config.yaml
normalize_top_k: true
num_key_value_heads: 2
vocab_size: 16384
rope_fraction: 1.0
attn_scale: 0.378
learning_rate: 0.00288
lr_mult_qkv: 0.4
lr_head: 0.00792
max_seq_len: 1024
doc_mask: true
Below are experts of layer 6 (counted from 0) of a mixture-of-experts language model. Rows are named router (the router's row for the expert), up (a neuron's input weights, with its number) and show model dimensions 64-127. Each number is 128 + 32 x the weight over its row's rms, rounded and kept within 0 to 255.
Before each expert's rows: a language model's description of what the expert responds to; "comes after" lists some tokens at least twice as common just before its tokens as in all text. This comes from a sample of Wikipedia text that the model never trained on. Tokens count by the router's weight.

# expert 24
Description: Leading digit chunks of years and other numbers, such as 201, 199, 185, in dates, election years, census tables and coordinates.
comes after: " ", " (", "–", ".", "′", "°"
router [141 134 136 101  73  91  86 140 115 162 103 145  82 113 184 119 136 143 115  79 112 129 152 108 146 113 176 127 149 142 122 161 144  78  81 115  58  99 128  76 153  81 124  66 145 121 214 136 109  67 105 133 123 139 140 116 176 155 221  85 135 124 155 125]
up0 [ 86 165  96 128 131 164 184 118 106  79 122  78  94 156 127  86 135 130 196 130 110  93 113 112  45 137 135 156 139 156 143 170 144  93 127 197  62 124 125 138 133 172 130 119 113 123 126 137 119 118 162 133 100 113 144  69 141 117 110 155 146 124 163 139]
up1 [138  97  99 140 135 128 163 163  96 112 113 136 142  97  89  73 179 118 101 121 113  82 113 140 107 147 156 111  98  65 128 144 126  25 106 155 113 121  81 175  71 148 135 166  78  80 125  70  91 187  97 173 144  70 124 162 155 101 135 146 142  88 123  89]
up2 [119 105 139  96 118 170 127 165 139 125 132 128  95 105  65  61 154  78 219 167 145  71 173 128 110 135 161 137  98 111 170 104 164 159  94 121 187 159  87 172 135 124 132 150 147 119 108 158 116 174 117 142 100 118  77 163  70 111 151 105 141 143 167 129]
up3 [128 120 131 126 176 113 130 153 110 142 125 172 105 133  70 156 155 109 111 157  90 111 159 162  94 151  61 111 121  89 104 117 126 145 210  65 155 118 123 117 169  93 128 185 161 130 129 107 152 154 120 111 137 114 146  91 130 138 154 105 104 159 170 136]
up4 [ 61 110 158  90 158 170 111 122 119 163 181 111 123  94  72 107 178  97 126 146 156 140 109 139 148 138 157 102 148 119 141 188  67 112 134 143 163 166 148 139 143 116 138 157 181 192  96 138 116 155 143 163 106 131 167 137  75 117 151  96 190 101 121 164]
up5 [120 104  74  66 130 138 117  77 112 141 123 156 135 135 108 145 108 179  97 143  61  93  97 117 166 138 115 143 115  45 104 138 123 133 159 173 177 114 125 122 152 125  98 159  97  87 130 119 142 123  92  88 144 169 118 162  94 158 114 193 132  97 131 105]
up6 [135 111 100  84 149 226 154 121 142 112 106 154  85 174 108  73 107 146 171 106 127 174 159 174 125 120 141 136 182  71 124 118 130 142 142 111 149 147  65 139 141 163 130 131 116  93 161 154 132 111  91 116 123 134 145 110 166  97 134 155 115  91 108 143]
up7 [147  71 135  91 168 120 102 104  83 146 112 165  93 157 139  74 129 144 161 130 118 148 119 151 122 160  92 126 141 129 181 140 143 205 159 132  61 206 164 138 136 137 135 109 141  69 116 151 207 136 120 105  99 117 139 136  71 105 127 133  88 200 136 130]
up8 [168 141 149 194 142 198 152  59 119 131 113 142 140 130 150 135 180 161  96 147 200 131 167 147 153 189  81 100 129 100 127 113  78 112 141 166 172 128 117 126 146 133  86 140 160 159 132  72 113 213 106 165  80 155 103 187 168 110 191 137 101 120 111  79]
up9 [141  53 102  85 140 107 134  93 140 131 132  80  93 153 105 205 171 138 117 212 145 101 137 148 131 129  33 124 151 169 113 122 166 135 193 136 109  93  91 132  86 127  63 115  83  85 164 110 137 163 114  38 113 125  84 139 134  75  55 140  99 138 138 117]
up10 [180  95 111  73 133 160 158 109 174  54  81 115  80 122 159  54 115 153 140 131 174 154 139 111 154 122 141 150 147 147 118 121 104 189 121  60 136 142 125 142  90 119 119 131 185 125 103 178 194 155 152  99 168 127 147 189 118 131 135 143 125 124  89 138]
up11 [174 147 127 114 161 141 103 101 104 158 137 108 154 110 102 133 127 108 177 146 128 119 110 162  87 185 138 108 104 106 197  90 108 165 113 140 122 163 113 122 137 136  84  57 166 155 118 144 132 149 187 131 107 116 127  93 115  84 104 148  74 177 151 166]
up12 [178 129  79 119 168 165 107 101  98 114 154 146 124 186  93 113 135 127 141 161 151 148 160 152 117 119 115  86 120  86 181 118  85 124 146 116 131 152 119 125  75 142  83 126  66  92 146  73 227 159 145 120 119  91  43 149  51 140 102 121  91 139 197 119]
up13 [109 112  94  80 161 149 173 130 118 112 160 156 149 123 110 133 163 116 134 178 111 136 147 175 130 169 134 127 105 139 183 160 132 136 177 117 131 158 111 186  85 145 110 147 164 101 186 106 101 163 134  71 115  23 144 145  66 139  99 188 137 163 139 145]
up14 [117 103 106 132 122 142 153 165 165  72 144  66 104 103 112 116  93 129  89 145 103 147 180 122 116 189 142 144  59  94  85 236  98 154 155 138 220 134 108 128 152 146  98 153 121 118 102  86 131 203 156 140 111  95 153  87 134 206 123  88 163 135 133 134]
up15 [130 125  74 110 164 191 103 117 108 112 165  97 135 172  68 127 138 153 124 150 134 109 127 154  88 150 119 121 134 124 118  95  95 179 162 127 102 129 153 154 108 161  91 100  98  94 197  68 149 171 125 149 126 110 114  85  74 120 136 147 138 158 128 136]
up16 [143  96 163 147 147 157 144 164 130 108 163  82  84 107 160  94  94 138 122 145 133 122 178  98 118 137 132 105 109 104 106 132 120 111 152 107 180 110  59 127 146 154 123 175 122 131 117 150 160 208 111  58 132 156 107 104 135 124 155 124  76  97 116 113]
up17 [207 158 107 109 118 125 134 121 121 162 144  96  95 165 125  58 186 211 131 127 134 140 142 110  89 119 126 112  96 125 109 118 117 145 122 108 162 135 151 136 151 200 120  78 121 143 177 144 193 143 146 190 123 122 100 161 147  55 119 116  95 177 106 112]
up18 [185  76  95 125 169 131 195 121 124 119 133 166 151 136  99 146 163  95 156 132 107 143 115 178 111 137  76 101 114  91 110 139 115 119 111 146 170 107 143 152 138 195 151 170 115 125 171 102 188 184 147 127 140 143 115 135  68  86  48 168 119 144 174 120]
up19 [ 92 128 137  52 120 153 178  92 129 110 110  96 132  86  68  59 135 167 222 154 142 110 117 128  95 106 115 129  82 149 169 106  61 162 146 133  53 138 112 139 142 120 122 102 172 169  88 105 183 183 144 147 178  88  89 152  88 172 120 149  85 108 145 130]
up20 [127 179  89 122  98 115 145 142 118 153 136 210 144 133 131 128 120 120 111 126 172  99 156 109 150 147 144 100  68 152 183 129 112  73 132 153  84  97 145  94 136 132 100  89 111 136 122 125 113 163 103  60 157 138 132  68  94  64 123 114  93  91 152  77]
up21 [171 106  63 114 158 158 110 135 119 110 154 137  84 163  84 118 126 120 102 151  91 134 129 191 117 116 111 122  99  81 141 101  86 185 137  75 127 189 158 153 114 156 115 123  94 119 177  92 151 123 172 121 105  89 100 110 121  96 100 155 134 104 173 111]
up22 [159 132 189  91 109 188 126 126 112 163 122 167 108 122 134  52 220  90 186 147 121 133 114 144  97 118  91 176 140 143  93 168 116 154 161 107  88  99  96 137 139 145 145 126 140 170 158 141 148 220 135 129 124 143 108  96 131 125 109 124 186 155 115 115]
up23 [117  94  97 105 185 147 123 112 146 137 150  91 104 199 105 110 138 139 162 181 122 146 120 150  88 132  87 196  74 108 153 141  95 148 141  95 125 237 140 152 124 198 158  95 107 106 150  96 153 157 128 151 125  84 115 151 104 144 111 139 110 128 178 109]
up24 [115  84 137 124 212 202 173  85 132  82 123 132 112 146 114  88 132 161  97 151 140 157 145 158 113 121 118 124 153 163 146 106 152 123 161 169 105 166 128 205  97 144 115 160  83 143 116 107 195 125 157 122  98 119 119 161 117 102  85 158  64 111 146 172]
up25 [118 101 150  90 136 121 141 167  64 120 173  73 142  93 151 167 111  66 114 141 118  95 121 142 147 156 149 151 107  65  95 107 122 110 126 125 132 155 184 146 119 129 110 143 104 121 119 149  71 152 100 143 110 160 127 140 140 118 166 111 159  65  69  78]
up26 [149  83  94  93 162 160 110  90 142 120 182 144  86 183  80 102 112 125 176 170 136 101 152 161  38 129  85 157  77  98 168 125 115 126 121 147 159 153 104 131 150 176 110 148 157 129 101  88 167 146 127 121 131  71 109 147 108 107 115 177  61  92 148 153]
up27 [144 129 146 188 179 167 130 119 134 147 105 148 138 148  84 116 108  45 151 128 176  92 159 187 104 128  81 173 105 108  91 172 120 109 149 135 164 127  91 172 180 200 172 172 169  97 102 158 199 137 126  87 129 159 150  89 104  95 113 110  79 131 148  78]
up28 [110 150 120 127 137 134 162  99 103 143 138 122 115 151  77 167 173  65 157 170 160 147 106 139 160 145 125 151  80 124 145 171 134 123 161 149 138 136 131 147 144 124 133 143 102 109 166  74 138 138 178 109 125 136 124 171  84 152 107 108 152 220 117 114]
up29 [109 108 110 131  94 146 162  87 203  97 115 103 113 142 143  88 203  95 162 116 177 107 123 108  62  94 144 172 129 128 112 128  94 125 174 162 127 115  90 152  91 119 113 121 131 151 110 119 177  92 108 174 186  55 139 124 171 144 146 155 151  90 119  69]
up30 [130 145 132 109 117 115 103 115 141  96 121 130  85 134 137 118 116 172 149 163 135  98 141 162 113 116  96  82 122 141 164 145 121 169 122 115 131 115 152 104 154 126 152 124  95 139  91 104 123 137 174 176 132 209  90  90 144 142 109  99 101 141 107 111]
up31 [103  95  75  86 165 116  85  96 159 121 151 143 171  91  95 117 134  95 127 130 174  90 210 113  84 143 132 133  97  93  92 155 133 153 116 143  44 153  84 132  91 132 125 104  65 150 191 168 119 120 138 192 148 138 177 120 156 171 148 189 208 124  92 127]
up32 [147 104  39 128 136 152 166  88 144  97 146 104  95 171  88 113 110 140 113 162 132 143 120 207 121 173  78 116 109  65 138  80 110 173 110 126 102 210 122 157  85 138 148 142 119  70 119 113 138 110 147 121 126  80  80 126  95 118  99 157 117 136 135 104]
up33 [108 169 147 117 110 131 141 113 137 149 104 144 140 128 143  96 156 136 152 145 127 152 127 141  80 182 131 145 148 100 182 100 142 163 111 103  90 195 156 156  89 102 132 103 146 130 160 109 188 152 134 122 138 135 145 167  99 139  93 104  79 131 197  99]

# expert 12
Description: Line breaks after sentence ends, table rows and headings, before a new section or paragraph; also pieces of capital-letter acronyms like FBI, PDF, GHS.
comes after: " ", " (", "–", "L", "′", "O"
router [115 138 103 135 104  91 108 179 107 145 152 170 151 142 154 156  69 128 118 130  59 167 112 102 174 163  96 132 152 164 119 195 151 132 118 144 150 147 144  66 133 110 152 131 169  97 126  74 107 160 106  88  94 103 165 188 128 133 163 120  79 115 153 160]
up0 [ 92 121 146 131 121 144 117  80 150 157 152 159 102 104 141  62 150 132 134 122 150 163 180 159 150 133  97 135 129  95 138 115 131 156 128  85 177 135  94 120 150 150 155 118 106 174 103 139  87 144 178 125  73 125 122 162 137 144 131 135 147 189 110 100]
up1 [231 148  47  95 114 132  86 172 138 128 158 143  99 140 145 144 154 109 165 116 167 132 119 173 131 148 129 134  73  96 127  93 118 130 146 148 133 138  69 146 103 140 131  86  75 158 131 186 156 128 118 130 115  88 104 141 160  92 145 148 143 166 132 132]
up2 [117 148 145 131 199 158 158  74 155  92 121  96 177 168  88 147 108 167 126 112  92  89 154 155 114  63 123 119 127 124 126  72 121 138 102 139 114 153  92  82 130 182  83  70 122  97 125 143 166 148 149 102  97 107 144 117 119 137 105 154  83 121 109 157]
up3 [164 112 120 116 166 155 130 149 113  86  54  98 143 151  99 153 176 124 161 158 122  87 113 101 137 190  96 102 136  99 111 137 127 154 164 115  77 150  88 132  80 127 134 114 106 137 173  98 143  87 103 133 140 114 101 132 116 149 134 175  86 200 161  88]
up4 [104 130  75  85 140 162 145 124 124 132 113 119  98 136 122 103 123 133 126 142 133  96 163 144 111 168  81 144 149  94 161 103  93 104 135  41  56 138 158 144 101 134  98  85 142 168 163 114 141 123 123 119 133 113  88 104  78 108 137 156  83 122 138 105]
up5 [104 157 134 168 141 109 142  80 125  82 150 106 107 171 145 132 183 161 123 169 135 153 121 114 107 100 103 130 144 153 126 116 134 148 151 150 169 101 135  95 106 127  97 102 145 116 169 109  87 115 122 176 113 134 137 153 125  95 116 173 127 115 123 119]
up6 [106 143 135 140 154 129 134 108 128 124  87 154 115 127  78 182 133 136 136 138  95 155 161 190 153 158 125 178 152 129 142 108 143 124 133  66 174 151 146  95 163 172 108  72 139 128 117 136 194  74 122  89 170 143  69  62  63 121  68 103  88 161 155 128]
up7 [113 131  82  64 157 118 173  87 123 173 158 176  86 146 114 165 154  92 171 141 145 147 140 132 101 207 151 114 145 129 139 139 112 142 190 152 153 135 127 157 111 137  59 132 119  94 180 166 164 157 173  83 118 159 100 122 129 116 117 126 111  99 125 134]
up8 [217  99 152 123 148 137 102 143 184 132 104 119 136 137 143  90 129 123 187 154 154 120 107 160  71 168 141 104 107 103 157 157 110  78 149 161  77 100  86 208 123 152 157 172 149 106 142  76 139 168 117 112 126 141 123 160  88 130 115 139  92 133 231 121]
up9 [135 132  89 107 184 146 158 100 151 127 129 119  90 114 105 173 112 145 127 167 179 140 171 158  55 183 155 102 154 130 177 102 110 114 135  61  74 122 137 128 137 107 103 108 145 122 165 189 176 104 118 142  88 113 108  65 166 123 154 132 117 176 126  76]
up10 [150 100 122 103 151 113 162 112 140 172 191 155 152 180 166 167  91  96 107 136  99 139 195 200 142 152  72 154 141 153 143 163 119 129 109 135 161 143 190 134 134 183 125 123 163  84 102 125 113 162 191 128 109 171 100 160  99  99 182 178 165 132 133 119]
up11 [103 179 151 124 111 107 133  96 184 120 115  83 159 134 137  86  97  91 191 155 133 153 117 113 141 154  95 140 114 134 141  91  75 117 197 147 124 115 102 162 155 109 111 173 129 160 105  83 151 124  88 102 128  83 118 108  95 185 111 102 116 155 183 108]
up12 [135 100 164 178 162 188 106 127 124 140 155 109 122 153  57 117 151 164 144 107 121 182 174 145 106 125 122 134 113 115 136 119 163 122 140 134 151 124 188 172 151  89 116  96  77 102 105 176 202  88 237 162  96 125 130 161 116  92 128 166 138 138 164  95]
up13 [140  54 181  82 138 167 155 141 137  84 163 100 100 142 183 138 107 141 141  98 102 116 135 126 110 116 113 142 176 102 142 135  90 195 195 153  93 212 139 147 130 187 134 147 154 108 128 106 169 152 179 164 113 121 118 138 144 117  76 143  93 129 174 111]
up14 [227 145 138  92 119 122 138 153 122 122 113  93 133  74 138 103 128 114 149 131 182 131 107 155  99 102 120 127 133 105 149 134 123 135 129 147  87  95 145 129  64 155 118  68 129 159 130  84 130 107 126 151 160 132  86 115 200 128 167 150 182 157 111 129]
up15 [119 108 164  49 127 106 183 138 145 118 118  43  97 151 110 174  93 208 119 122  99 141 184 131 139 143 129  89 178 167 118 214  99 136 139 182 143 184 102 129 133 141  96 130  61 107 163 142 139 163 124 171  99 142 153 134 106 116 139 164  95 128 143  99]
up16 [156 141 117 128 241 166  93  91 142 134 128 103 108 125 132  65 127 151  98 141 172 109 155 170  62 156 147 150 140  99 157  87 109 109 145  74 131 100 167 139  99 183  83  83 171 130 134 127 147 127 163 161 159 134  68 120 140  89  90 102 127 123 133  85]
up17 [130  55 136  66 138 129 159 122 141  92 127 168  97 155 121 148 134 190 195 116 156 111 134 133 110 121 141 125 123 148 129  98  73 236 160 120  90 118 132 105 106 119 157  89 139 137  87 149 143 140 115 153 189 114  96  92  97 157 130 147 181 102  85 160]
up18 [153 126 151  58 126 146 139  84  91 182 248 107 119 106 168 150 111  84 200 131 131 135 122 151 142 196  82 140  98  98 123  94 170 110 103  61  88 148 153 170 123 168 115 147 132 112 168 149 145 118  95 149  85 112 140  87  98 105 156 138 142 163 101  75]
up19 [158 110 151 112 157 115 127  86 181 118  57 124  62  92 165 107  88  88 129 144 156 110 142 111 110 144 103 144 176  64 117  86  82 138 154 121 140 137 114  70  97 147 133 156 149 156 139 115 140 125 116 122 149  78 148 138  96  80 125 118 103 150 127  96]
up20 [147 186 129 146 130 145 124 109 115 165 149 131 170 104 157  70 139 110 179 123 195 162 117 133 142 183  84 116 158  20 180 138 121 108 118 153 168 101 125 141 145 115  59 138 117  79 151 205  69 139  72 119 116  94 102 141 157  88 123  81 115  99 165 125]
up21 [127  75 124 122 124 126 172  97 194 107  75  66  58 139 136 120 113 101 147  87 129 167 137 111 137 152 109 137 120 173 129 141 132 121 156 125 138 152 123 108 139 121 144 122  71 183 114 124 166 155  93 158 119 105 120 133 147 116  92 159 160 167 125 117]
up22 [180  89 133  90  98 114 164 109 114 131 104 117 172 159  92 154 196 120 197 153  96  98  91  96 107 120 132 115  97 155 126 123 140 171 246 138 131 107 102 185 124 148  61 193  85  95 137 132  97 170 169 149 101 127  86  62 134 140 140 140 128 140 160 104]
up23 [157 148 194  53 116 146 140 149 176 110 118 128 125 108 114 159 101 140 126 136  79 147 112 113 126 137 153 144  88 133 140 144 105 136 106 181  74 119 135 117  89 152  86 112 150 104 160  83  99 148  93  86  71  54 117 141  95 114 181 163  91 112 155 126]
up24 [123 118 140  84 150 143  58 115 134 122 110 120 161 159  83 123 149 106 122  77 143 130 150 197 110 163 127 178 112 126 119 130 127  98 168 121 126 143 123 109 151 165 170 142 162 176 125 197 155 147 125 171 132  89  99 127 123  70  85 120 123 119 182  88]
up25 [154 165 106  97 145 123 120 102  72 110  95 117 107 168 160 131  86 142 120 150  71 193 127 142 154 224 190 135 167 129 101 130  79 127 136 120 113 181 148  91 136 153 141 101  75 125 172 121  96 119 151 167  89  89 100 167  96 126 142 164  66 154 183  70]
up26 [120 153 144  76 120 149 150 130 111 146 126  80  46 162 140 165 145 116 166 142 111 155 113 144 154 155 100 130 124 140 121 151  99 167  98 110 101 192  90 145 184 156  89 149 133  94 181 127 136 120 176 202  96 123 104 151 140  89 170 165 108 139 163 139]
up27 [106 186  88 137 137 138 168 136 142 135 122 176 150 142 118 121  89 114 185 145 166 118 240 123  58 152 137 142 121 104 168 131 129  97 158 123 139 106 115 132 202 113  87  87 111 161 119 134 193 120 148  84 123 120 105 129 137 157 165 103 135 140 108 141]
up28 [145 137 114 139 153 135 142  75 143 119 126 135  72 114 110 114  95  88 115 194 150 153 149 165 124 183  93 107 144  78 111 178 112  97  95 106 158 124 160 182 143 121 111 100 110 135 142 155 139 122 192 124 147 118 105 164  82  87  77 155  74 139 123 118]
up29 [182 131 100 163 118 142 129 136 146 120 145 115 113 163  78 106 130 132 113 206 162 120 114 140 105 122 139 187  97  96 159 116  44  99  99 120  97 105 181 116 124 124 178 119 148 117 120 131 117 156 113 109 145 115 111 148 107  88 161  84 125 210 188 123]
up30 [117 118  83 138 105 151 130 111  83 130 132 161 115 207  85 167 120  98 108 153 152 192 138 156 135 130  77 155 146 174 155  99 114 150 165  98  94 140 142 112 118 169  95 147 123 168 101 110  60 117 118 146 136 123 110 116  76  60  25  80 123  71 131 116]
up31 [193 103  91 136 127 179 154  97  94  92 122 111 120 172 154 117 194 110 145 168 217 155 117 113 129 105 121 106 131 111 177 158 146 100 136 120 160 110 125 171 104 143 122 101 104 137 197 101 179  99 117 100 153  99  61 158 110 102 115 100 166 157 174 111]
up32 [ 98 104 145 155 149 160  86  85 137 104 115  75 122 140 176 120 132 128 176 143 149 159 117 173  69 106 177 166  68 147 136 158  89 121 136 147  48 116 143 121 119 158  50 109  97 144 108 105 177 186  91 205 113 156 132 116 106  69  67 190 148 149 160 138]
up33 [112 106  74  79 178  84  68 148  84 125 148 134 115 145 109 118  93 112 106 111 138 122 152 157 157 135 181 103  63  79 177  70  85 117  81 129 124 152  94  87 185 138 117  88 142 120 129 160 186 149 117  90  87 172 150 143 129 121 123 121 116 112 140 118]

# expert 1
Description: Separators and marks inside tables of times, scores and measures, such as the colon in 3:30, decimal points, pipes, ° and ′.
comes after: " ", "1", "2", "3", "4", "6"
router [ 74 137 175 163 102  91  71 205  85 139 106 158 146 140 129 189  97 137 127 136  66 112 124 107  94 121 186  95  87  95 119 130 155 149 123 152 117  98 134  97  97  81 122  89 167 103 121 136 145  70 100 147 137 108 120 121 131 135 185 102  98 159 184 122]
up0 [130 109 131 179 131 128 111 116  68  89 112 122 103 141 102 109 149  62 161  78 103  59 147 170 116 137 108 172 182  99 129 112 143 140 107 131  78 163 174  92 104 127 102 131 164  87 112 100 173 112 163 135 131 104  94 142 191 107  30 152 151 104  93 116]
up1 [119  96  98 141 154 179 162 102 120 159 167 189 110 146  97 160 119 124 137 196 185 190 129 147 218 126 108 168  93 151 183 133 127 123 149  82 126 135  77 162 172 122 109 122  68  60 129 128 161 155 163 168 159 107 115 164 203 126  89 120 151 142 106 172]
up2 [158 180 148 144 139 172 129 119 146  93 128  52 131 133  99 138 160 164 101 110 162 149 136  94  94 143 145 123 109 136 129  97 117 126 110 144 139 106 112  96 146 166 130  98  50  93  94 115 145 163 140 101  62 110 177 166 153 148 133 135 109 143 143  86]
up3 [128  79  27  81 172 108 176 132 111 163 102 124 119 140 147 164 122 209 146 164 189 115 169 110 204 110 153 111  89 173 148 102  94 164 159 130 152 188 102 160 125 118  93 147 163 123 135 138 161 129 100 116 114  74 109 120 132  99 160 120 103 149 125 145]
up4 [128 121 143 162 143 113 115 127  69 168 151  76 122  97 151  99  61  87 126  73 123  69  79  98 163 144 133  73  33 177 154 119 101  94 159 152 143 119 143 109 122 140 156 161 123 140 134 142  99 175  96  60  77  89 123 127  90 124 185 111 118 108 138 152]
up5 [ 79 160 109 150 134 164  93  77 114 170 142 124 132 144 171 130  85 149 147 139  97 187 164 116  96 167 124 114 107 135 104 137 114  94 151 136  81 100 155 122  82 217 197 171 165 110 152 100 104 122 141 127  93 149 102  58 143 143 112 149 134 136 130 117]
up6 [180  99 118  95 112 162  89 111 157 131 136  56  76 213 107 147 107  82 155 144 154 162 120 101 159 125  91 119 146 147 171 127 138 134 147  88 125  73  96 122 121 186 148  68 112 141 162 125 132 120 123  76 155  79  97 128 108  80 174  77  93 156 173  77]
up7 [178 145  74 187 124 150 131 122 130 114 108 131  79 151 147 149  94  98 134 145 163 138 147 134 141 149 103  98 156 104 121 192 145  96 137 180 168 127  66  94 107 155 137 144 174 144 142 146 124 100 113 172 134 119  94 161 174 153 120 125 147 190 170 110]
up8 [123 116 117 108 152 158 124 145  82 110 117 164  68 125  74 147 145 173 137 114 175 131 123 173 137 103 139  83 128 159 170 120 109 147 174  94  80 137 105 167 186 139 151  82 133 104 186 131 198 118 110  91 138 128 137 125 117  67 142 133  63 185  76 133]
up9 [140 102 125 173 147 186 165 119 133 115 160 151  71 117  37  77 178 112 154 135 137 175 106 152  87 179  44 153 140  89 143 101 132 144 132 133 131 173 135 214 125 149  80 158 156 130 127  52 161 172 161 108  69 170 127  87 102 101 100 141 155  89 112 116]
up10 [129  83 113 134 170 169 151 156 107 119 115 118  72 166  44 156 172 108 116 134 158 105 127 146 102 125 142 126 107  88 129  67 149 163 170 138 141 114  84 126  94  84 167  92  96  70  93 154 134 116 139 151 124  69 112 168  89 103 116 101  84 145 161 162]
up11 [144 146  97 138 144 120 114  91 147 151 127  89 164 107 140 134 171 114 102 170 140 103  96 142 106 130  73 131 159 174  90 128 141 123 116 137 165 125  89 129 134  87 107 156 132 129 133 158 138 115 129 101 157  58 127  73 107 161 172 203 167 127 148  52]
up12 [180 125 111  91 142 124 200 119 161 104 130 190 127 100 101 112 174 146 102 209 120 135 113 157 116 164 111 105 122 142 150 126  97 108 115 157  75 197 138 161 126 140  78  85  80 115 169 127 116 149 173 106 142 140  19 171 153 128  66 169 104 138 133 138]
up13 [121 117 158 135 137 124 143  59 180 111 150 143 107 103  79  83 108 124 157 164 117 150 118  97 108 134 130 141 156 107 158 155 139 160 135 119 142 135 131 132  88  93 157 134 192 136 118 167 246 117 165 167  97  88 174 187 105 153 113 177 178 154 184 178]
up14 [165 142 112  87 112 203 194 142 111  79  90 115 114 134 105  89 120 132 199 128 114 120 140 127  99 137 132 127 129 107 121  75 111  84 149  65  91 162 106 156 138 147  95 106 157 115 139 110 107 120 146 135 120  11  86 165 147 121 100 129 153 135 199  37]
up15 [120 156 121 143 164 148 134 110 122 139 167 130 139 136 127  58 124 180 121 167 175 183 117 135 143 185 140 145  88 154 191 138 124  90 142  75 109 154 182 160 125 139 121 116 134 164 117 131 123 134 114 142 121 221 121 174 184 112 124 125 156 125 141 104]
up16 [107 147 147 121 118 121 162  88 134 162 138 119 114 136 111 172 171 135  91 157  90 132 149 121  46 146 136 155 122 124 132  82 110 158 126 175 148 146 117 131 100 141 103 184 145 106 165 175 105 102 111 167 130  79 100 111  73 111  87 122 131 109 165 108]
up17 [121  50  91 110 120 164 169 125  99 163 111 138 127 104 116 130 150 172 153 169 137 132 102 148 111 124 125 127 119 155  99  85  83  95 152 168  61 148 119 142 141 103 111 156 169 116 199 142 131 141  62 159 175  88 153  94 129 149 150 112 128 149  94 174]
up18 [152 189  98 131 125 148 153 134 125  59 123 155 136 137  81 111 173 147 109 194 157 136  95 170 118 116 137  84 116 155 129 107 132  95 163 135 135 184 131 172 162 124  86 152  51  87 229 162 183 165 119  92 160 103 114 185 167 123 107 197 138 167 139 158]
up19 [158 127 117 153 101 147 148  73 113  99 136 128 103 198 132  46 181 111 169 116 131  52 100 142 118 153  95 131 120 166 159 118 123 203 138 126 151 142 120 112  79 119 168  89 121 108 159  85  99 142 150  94 133 152 116 150 160  99  69 119 151  88 100 109]
up20 [170 127 122 102 138 110 113 105 149 171 101 109 139 131  72 155 167 207 174 107 168  95 193 227 105 206 136 140  78 110 112  75  94 139 129 144  84 127 152 126  66 124 146  76  95 105 118  88 126 139 175  90 146 148 100 140 133 181 122  84 150 138 159 143]
up21 [ 78 115 136  99 156 111 115 138 138 154 142 134  98  95 115 107 119 138 167  90 148 122 134 185 118 122  94  98 150 119 157 120  98 151 126 148  82 179 168 196 147 112 108 170 151 188 164 114 155  83 142 151  91 153 109 133 143  70 107 112 124 121 162  74]
up22 [159 139 131 141 147 175 126  28 164 145 176 128  75 153 163 106 124 195 154 150 196 173 154 196 102 148  73 139 103 102 103 149 147 115 121 114 140 166 108 153  60 132 105  88 119 152 127 105 177 160 145 129 139 168 182 119  84 123 100 185 152 130 112 108]
up23 [158 112  84  52 144 106 165 116 135  88 120 133 163 123 156  66 103 186 125 108 175 182 135 171  78 136 135 102 102  94 127  44 124 173 111 144 107 111 154 112 112 108 147 128 169 146 120 117 142 137 171 164 152 100 109 130 190 153 131 172  92 112 163  92]
up24 [135 128  72  78 110 134 155 150 106 126 162 172 135 113 119  80 119 140 171 150 194 150 121 125 160 163  85 148 118 106 153 116 108 106 198  63 127 163 158 112 190 159 149 117 155 111 136 146 201 143  97 106 160  83  93  86  90 113 177 154 135 178  95 110]
up25 [118  56 142 148 127 173 107  85 162  77 172  95 110 126  79 118 153 161 153  85  99 153 187 109  99 139  84 129 112 175 111 110 106  66 141 161 100 162  93 148 173 120 156  71 127 120 145  77 139 104 136 171 102  95 165 133  88 169 157 192 205 121 121 101]
up26 [159  51 129 119 153 159 141 152 125 167 171 164  98 106 154 177  98 139 118 131 161 136 131 130 132 113 131 149  86 128 166 203  93 145 100  98  54 130 158 148 131 152 150 128 123 148 123 146  78 132 147 111 120 165 187 106 150 144 157 126 113 155 187 114]
up27 [159  74  71 177  92 147 138  99  72 147 100 125 104  84 109 157 169 142 145 166 163 151  99 115 129 110 127 111  93 146 103 162 141  68 120 124 103  90  92 130 130 149 199 147 110 168 138 134  99 140  93  59 102  93  81 113 133 105 123 132 146 165 138  73]
up28 [126  47  71 134 138 156  88 122 147 137 184 136 117 111  76 149  86 143 148 122 179  94 120  82 159 125 151 110 130 155 195 147 124 151 121 113  85 193 159 130  99 152 162 163 147 125 134 116 171 115 124 182 112 134 111 126 102  67 134 197 117  96 129 127]
up29 [133 118 134  69 162 127 108 112 146 110 148 148 123 111  85 174  91 132 161 133 154 192 195 129  90  89 130  57 144 173 128 170 149  96 140  47 136 149 110 118 194 113 157 116 100  98 119 128 179 180 136 179 113 179 128 140 111 142 169 178 160 182 119 122]
up30 [159 139 104 103 106 160 213  88 145 105 119 146 123 191 152  73 120  74  73 155 156 112 109 190 179 135  48 130 104 131 113 134  87 127 146 139 184 135 143 116 126 145 159 100 206 149 126 134 118 103  89 142 124  80  70 139 165 120 139 140 139 126 176 109]
up31 [130 121  74 143 124 143 120  92 123 123  76 152 136 123 143 119 161 209 136 212 104 123 132 147 162 165 137  79 131 165  77 169 128  85 188 120 101 114 123 112 133 138 161 144 131 165 113 132 164 115 121 169  95 103 148  97  67 157 138 160 129 165 151 133]
up32 [161  85  96  99 127 158 128 138 116 119 144 162 100 137 125 112 192 192 148 142 210 154  85 139  97 126 133 110 141 114 146  83 144  91 155 133 100 215 124 139 108 117 108 158 104 128 180 115 164 150  98 141 128 101 147 167 128 131 157 161  82 108 124 113]
up33 [129 153 117 173 174 159 185 120 129 115 116 145  78 148 131 140 193 129 108 119 191 152 170 113 104 157 158 156  96  60 114 116 139 142 116 126 166 126 146 140 120 157 143  93 116  78 134  99 124 104 138 129 114 155 110 142 193  85  96 151 118 125 131 126]